Weights of a small mixture-of-experts language model, trained from scratch on English Wikipedia.
Experts: 16 experts in each of 9 layers, 1 pick a token, a sigmoid router.
Training: a variant of SOAP for the experts, 349M tokens.
Below are experts of layer 5 (counted from 0) of a mixture-of-experts language model. Rows are named router (the router's row for the expert), gate (a neuron's input weights, with its number), up (a neuron's input weights, with its number) and show model dimensions 0-191. Each number is 200 + 30 x the weight over its row's rms, rounded and kept within 0 to 999.
After each expert's rows: a language model's description of what the expert responds to. This comes from a sample of Wikipedia text that the model never trained on.

# expert 13
router,226,198,255,191,225,225,206,206,199,178,203,233,198,244,171,167,174,191,164,187,194,197,204,171,210,195,185,158,250,180,192,237,227,226,168,162,214,256,187,242,187,221,216,184,197,177,205,180,242,153,200,217,198,155,149,144,190,167,230,199,228,186,207,214,198,193,182,273,183,253,185,221,196,207,197,170,221,196,206,221,207,206,223,218,116,231,123,232,243,143,194,178,187,215,141,186,216,165,218,159,252,173,228,168,183,253,208,185,174,180,199,248,198,143,176,185,190,183,185,230,178,235,218,212,184,168,209,181,207,166,231,138,233,208,194,256,237,210,204,188,131,186,206,176,219,203,175,194,175,211,141,240,213,203,161,192,223,182,211,177,122,195,223,221,232,261,216,177,219,172,213,227,191,251,164,159,181,210,180,219,128,188,232,172,208,155,163,196,168,145,197,190
gate0,215,199,219,213,207,164,196,213,204,210,185,209,179,217,187,135,171,203,160,173,244,196,195,169,197,224,189,243,243,179,190,236,242,173,225,184,152,147,206,243,187,157,222,180,204,218,176,115,173,187,180,173,239,187,147,194,253,206,246,214,224,232,243,261,199,243,261,248,197,220,233,235,202,228,214,166,245,222,184,210,215,186,189,245,165,199,189,188,184,188,219,181,165,268,139,211,214,134,187,225,223,134,187,238,142,202,184,220,172,190,201,220,216,220,183,196,163,197,171,217,209,184,205,232,170,129,178,226,227,217,186,225,172,186,197,193,196,240,183,226,150,207,211,182,174,222,231,204,209,200,138,197,180,186,151,203,173,211,179,240,171,134,202,163,222,193,232,147,204,249,237,187,205,179,178,229,198,213,176,159,219,227,157,179,207,250,209,149,246,168,164,190
up0,204,210,173,183,158,190,222,236,213,205,217,250,239,182,126,221,210,184,181,181,184,205,217,262,208,169,207,275,203,198,269,165,212,207,172,256,200,207,238,172,213,185,212,198,293,178,161,230,168,191,186,217,215,171,231,229,194,219,178,234,230,217,235,155,197,192,210,203,202,197,195,216,191,237,211,195,196,241,224,139,201,236,200,228,194,192,200,245,187,246,217,201,208,175,223,183,159,186,228,142,209,173,181,189,247,238,198,180,191,232,196,212,197,232,226,193,194,210,147,165,151,231,169,164,216,263,220,136,214,196,193,194,201,169,199,241,237,230,184,201,257,209,233,134,251,182,249,200,239,181,190,172,222,213,188,207,196,190,266,214,166,189,174,213,145,234,204,241,223,230,228,233,214,173,195,217,195,129,181,192,161,206,230,160,126,194,168,149,195,197,187,231
Description: Accented letters and inner pieces of Spanish, Portuguese and French names, like San Cristóbal, Domínguez, Aníbal, Núñez, plus Saint, Charles, Mart.

# expert 0
router,242,254,268,175,228,197,211,213,126,195,234,228,173,204,226,185,231,188,200,233,223,222,204,183,209,161,207,199,181,165,227,177,218,229,223,212,151,177,140,257,192,234,242,222,191,178,195,204,218,160,216,161,205,213,193,198,166,214,144,149,193,187,159,230,191,219,208,236,212,235,201,180,232,166,195,163,197,154,207,147,192,214,181,181,200,275,183,230,254,175,215,157,220,180,174,241,219,188,179,202,212,216,196,251,256,174,142,233,155,200,218,210,163,165,158,206,148,185,210,222,197,203,133,158,276,178,180,190,262,191,192,153,161,208,194,174,227,191,155,186,153,194,209,264,170,206,182,207,219,181,240,200,109,168,185,175,228,131,211,179,168,230,201,218,190,208,201,196,212,206,197,191,195,195,154,185,189,205,141,206,209,210,205,187,212,188,186,225,235,173,179,174
gate2,165,208,157,211,195,220,212,183,160,192,192,177,183,182,193,215,224,184,243,255,186,189,177,220,178,186,200,163,191,178,211,213,200,215,204,218,231,222,173,181,175,156,232,201,204,216,236,246,201,216,123,197,196,236,226,192,201,184,142,231,174,214,177,168,167,248,169,232,238,152,191,234,139,213,156,173,210,170,204,247,179,174,204,177,226,222,212,217,237,220,214,186,222,199,154,175,237,173,201,209,247,198,129,245,234,172,153,203,214,224,223,184,181,178,276,215,161,179,237,234,146,159,146,200,257,192,215,197,211,180,207,162,213,188,178,179,219,213,217,162,253,217,224,195,189,273,196,171,181,213,219,250,181,216,175,210,206,170,259,164,204,262,264,221,232,161,169,219,209,173,101,207,144,207,191,215,224,175,195,178,177,191,243,212,155,167,205,232,193,197,193,167
up2,164,201,215,196,144,220,208,147,177,233,155,199,175,176,192,196,257,175,188,209,223,198,198,190,200,178,191,179,195,226,192,243,167,199,177,205,195,232,202,154,178,201,171,229,179,256,199,154,173,227,189,207,189,274,198,214,246,204,169,146,215,180,214,181,166,207,168,213,230,150,219,246,155,187,236,186,193,150,205,241,161,164,164,146,274,252,233,223,183,201,186,197,198,203,228,244,206,235,189,159,244,235,182,239,273,254,189,213,176,200,200,225,189,155,261,196,160,196,209,258,151,231,205,224,220,221,194,272,210,156,150,163,144,228,230,184,183,187,169,222,228,228,178,207,176,211,191,169,216,180,171,223,197,212,212,214,171,199,185,187,245,223,189,178,208,158,205,198,232,174,124,209,164,193,179,188,211,159,193,199,222,236,177,203,230,214,194,232,195,157,132,159
Description: Prepositions such as of, in, on, with, for, after, often at sentence start before dates, as in "In April", "on October 29".

# expert 4
router,240,249,235,152,195,236,247,223,184,221,223,227,183,188,196,212,168,159,165,182,227,147,205,164,162,203,218,204,196,204,184,151,227,235,205,169,196,228,195,187,231,153,227,175,204,205,159,174,212,201,191,173,205,159,212,221,171,161,175,151,202,151,267,218,152,162,177,209,167,203,201,228,252,192,221,190,192,144,209,153,166,255,249,228,201,254,148,231,231,206,206,248,182,207,203,209,224,245,212,221,231,176,185,176,202,215,158,202,186,153,219,207,179,136,210,147,215,156,155,233,119,212,169,224,206,139,181,191,196,151,176,209,199,211,237,216,200,206,225,188,228,219,171,225,192,196,143,183,182,235,242,220,200,192,204,195,176,170,194,245,203,232,197,133,176,183,208,159,170,209,249,181,150,182,202,210,206,202,154,186,151,175,209,181,215,226,173,218,206,196,164,120
gate0,216,198,194,223,194,115,251,200,190,220,191,189,206,176,185,217,220,195,194,201,221,186,185,174,177,214,190,228,201,270,190,182,222,174,218,220,174,140,255,215,198,247,192,181,196,209,181,227,240,186,159,220,205,182,236,217,168,185,253,193,179,277,222,248,198,165,170,156,210,193,207,178,207,220,177,195,246,194,194,181,211,287,216,227,185,211,203,231,195,241,206,196,271,186,238,177,251,192,192,267,216,193,234,152,236,203,258,208,221,273,180,230,237,194,222,190,222,151,197,211,123,214,212,272,138,245,179,189,242,162,166,192,251,191,172,209,247,204,175,189,181,233,225,216,233,208,186,199,220,188,222,184,190,232,209,220,172,173,185,210,190,246,215,180,185,200,245,166,200,174,229,205,222,183,201,204,237,189,172,207,199,143,223,213,140,241,219,235,180,209,206,131
up0,183,171,227,227,182,161,227,214,203,214,209,178,159,195,168,186,184,183,235,211,187,196,195,190,200,262,216,213,213,209,206,167,202,129,237,140,185,169,271,204,235,228,207,218,171,224,186,233,241,195,190,254,227,207,208,167,154,195,224,192,208,279,213,258,192,238,211,155,186,218,241,237,207,198,201,204,236,213,206,221,205,204,221,269,150,196,182,174,206,223,207,197,238,155,186,204,250,202,211,242,252,203,224,155,215,195,207,175,203,205,197,253,227,195,204,239,212,144,249,178,170,206,200,234,154,217,211,228,229,201,131,224,231,163,140,209,278,230,215,186,173,192,217,212,199,210,211,227,210,231,198,175,159,220,220,233,170,202,171,230,192,282,230,142,157,176,228,225,245,183,272,233,215,223,223,204,249,214,221,232,209,187,215,183,169,210,172,233,172,239,173,182
Description: Single capitals and letter pairs in codes and abbreviations, such as country codes TUR and BIH and acronyms, plus byte pieces of Thai, Chinese, Korean script.

# expert 14
router,182,241,243,193,230,202,221,220,138,213,173,209,225,192,191,218,207,212,210,186,213,183,240,178,181,128,220,179,198,219,212,181,197,165,214,189,176,284,169,195,214,191,251,146,168,175,208,222,249,174,204,187,147,173,211,198,172,119,212,210,236,178,194,224,197,216,205,196,178,188,227,143,216,139,169,156,223,203,208,176,180,211,154,184,190,219,195,277,210,202,198,193,221,205,173,198,187,182,168,192,212,168,189,177,177,186,195,207,221,224,218,228,158,171,163,209,170,201,180,237,223,235,208,177,246,167,179,184,216,183,219,225,231,285,192,177,255,263,132,245,200,219,148,213,204,231,171,193,257,187,224,178,115,152,204,181,149,182,189,193,162,163,181,211,174,217,225,220,182,162,214,218,150,177,151,198,200,240,214,196,189,226,221,202,142,183,185,185,202,179,123,204
gate2,159,225,255,188,237,200,241,169,243,192,125,223,206,166,249,240,172,227,145,173,206,192,218,206,194,182,279,214,218,176,177,156,237,182,214,200,228,230,144,172,169,199,209,173,207,208,186,232,180,263,224,164,194,201,213,198,233,198,181,170,218,184,178,247,165,205,229,188,154,139,233,176,160,184,177,199,216,188,199,185,176,190,226,177,224,152,218,177,195,234,208,169,287,185,172,208,243,203,168,142,214,198,166,177,220,184,220,186,221,208,169,224,211,194,187,189,194,183,192,136,247,157,188,206,228,219,185,207,161,225,205,210,220,217,177,192,245,205,175,163,195,195,175,238,216,223,156,206,255,165,192,187,205,140,150,229,192,136,237,215,189,175,171,226,265,156,182,170,174,124,243,186,150,215,186,181,211,172,210,200,154,197,177,192,208,212,189,253,175,154,204,209
up2,253,178,167,185,148,182,209,197,207,192,205,187,191,198,169,187,258,155,222,229,180,194,195,158,215,196,126,232,201,163,232,259,169,180,208,209,189,139,254,230,213,195,195,233,191,179,185,219,217,167,199,204,195,221,154,217,159,199,228,188,254,183,167,184,203,208,230,173,249,176,176,216,223,197,162,214,216,268,198,181,237,178,182,246,180,248,172,169,217,144,216,251,216,160,193,193,132,148,175,259,206,210,175,206,231,228,187,261,219,187,214,194,209,190,214,157,208,207,202,203,172,214,212,223,229,154,212,188,261,212,202,210,171,224,152,200,145,236,221,190,212,223,251,184,257,177,203,206,201,218,210,204,169,180,189,231,224,238,155,181,187,246,230,173,154,231,226,241,177,203,148,225,224,185,202,262,203,235,200,183,175,173,263,166,187,172,168,139,217,244,171,233
Description: Articles and possessive determiners such as the, a, an, his, its, their and possessive 's, usually right after a preposition.

# expert 9
router,168,224,253,146,208,233,170,194,183,227,245,266,197,236,219,209,193,184,233,181,195,156,235,167,202,147,221,223,220,236,191,192,212,240,238,193,160,195,193,243,168,230,204,164,178,171,216,164,178,200,149,223,227,208,165,192,213,179,184,185,190,213,184,183,246,179,148,241,194,187,236,177,223,143,204,222,241,209,222,186,212,234,171,176,196,196,203,260,162,160,231,193,226,243,141,167,242,170,232,208,216,216,182,207,178,172,185,176,153,207,217,228,218,211,213,96,167,181,231,193,208,240,173,159,299,159,208,163,203,226,181,209,171,230,194,202,244,244,178,181,238,248,214,183,172,239,238,198,208,237,171,231,130,190,136,197,177,180,227,205,204,168,200,181,201,188,212,198,173,223,197,165,171,204,240,179,207,231,184,214,193,234,199,194,213,206,176,241,202,245,149,162
gate0,237,250,244,176,202,223,219,229,223,205,157,206,227,226,219,208,197,167,208,173,212,172,213,217,125,156,234,216,220,262,176,157,260,184,188,140,217,156,219,202,181,198,227,213,128,249,171,182,201,211,225,233,173,171,228,207,236,210,164,175,205,196,209,200,203,232,213,203,141,187,236,168,211,152,186,244,209,176,221,172,197,156,225,165,201,181,235,202,187,158,190,210,200,233,173,189,208,199,204,156,205,226,223,201,261,169,178,155,185,129,197,196,218,196,148,256,187,235,190,216,175,142,211,181,179,155,206,199,235,180,145,199,204,249,158,210,254,207,240,217,187,206,160,210,176,242,181,204,214,184,188,204,205,188,227,189,167,144,174,192,211,150,210,196,146,145,191,182,200,208,251,230,247,182,215,209,133,173,252,206,214,189,194,127,225,171,166,245,179,208,209,173
up0,203,186,231,140,234,201,161,233,207,220,198,252,256,167,178,147,197,144,170,179,206,211,182,237,187,211,267,229,220,259,172,205,165,252,198,207,213,210,223,241,208,220,215,192,192,207,143,196,189,265,204,229,202,152,147,182,196,198,205,210,188,158,190,265,209,227,188,159,150,150,238,195,192,211,221,198,189,196,209,187,171,197,232,160,203,197,180,203,192,141,223,200,192,169,215,219,158,147,225,218,241,219,197,221,168,218,180,214,193,172,192,204,188,186,162,201,181,182,225,158,272,240,259,185,186,192,193,240,211,166,199,171,178,226,173,272,176,231,194,169,267,225,199,184,237,201,211,191,180,148,166,234,192,135,199,213,205,168,195,215,231,162,257,156,257,161,180,198,240,190,220,229,185,174,204,184,205,206,177,216,271,217,181,215,176,209,245,209,267,172,222,204
Description: First pieces of split words after articles or hyphens, usually a lowercase consonant cluster, as in "un-sp-oiled", "inc-idents", "rec-overy", "occ-ultations".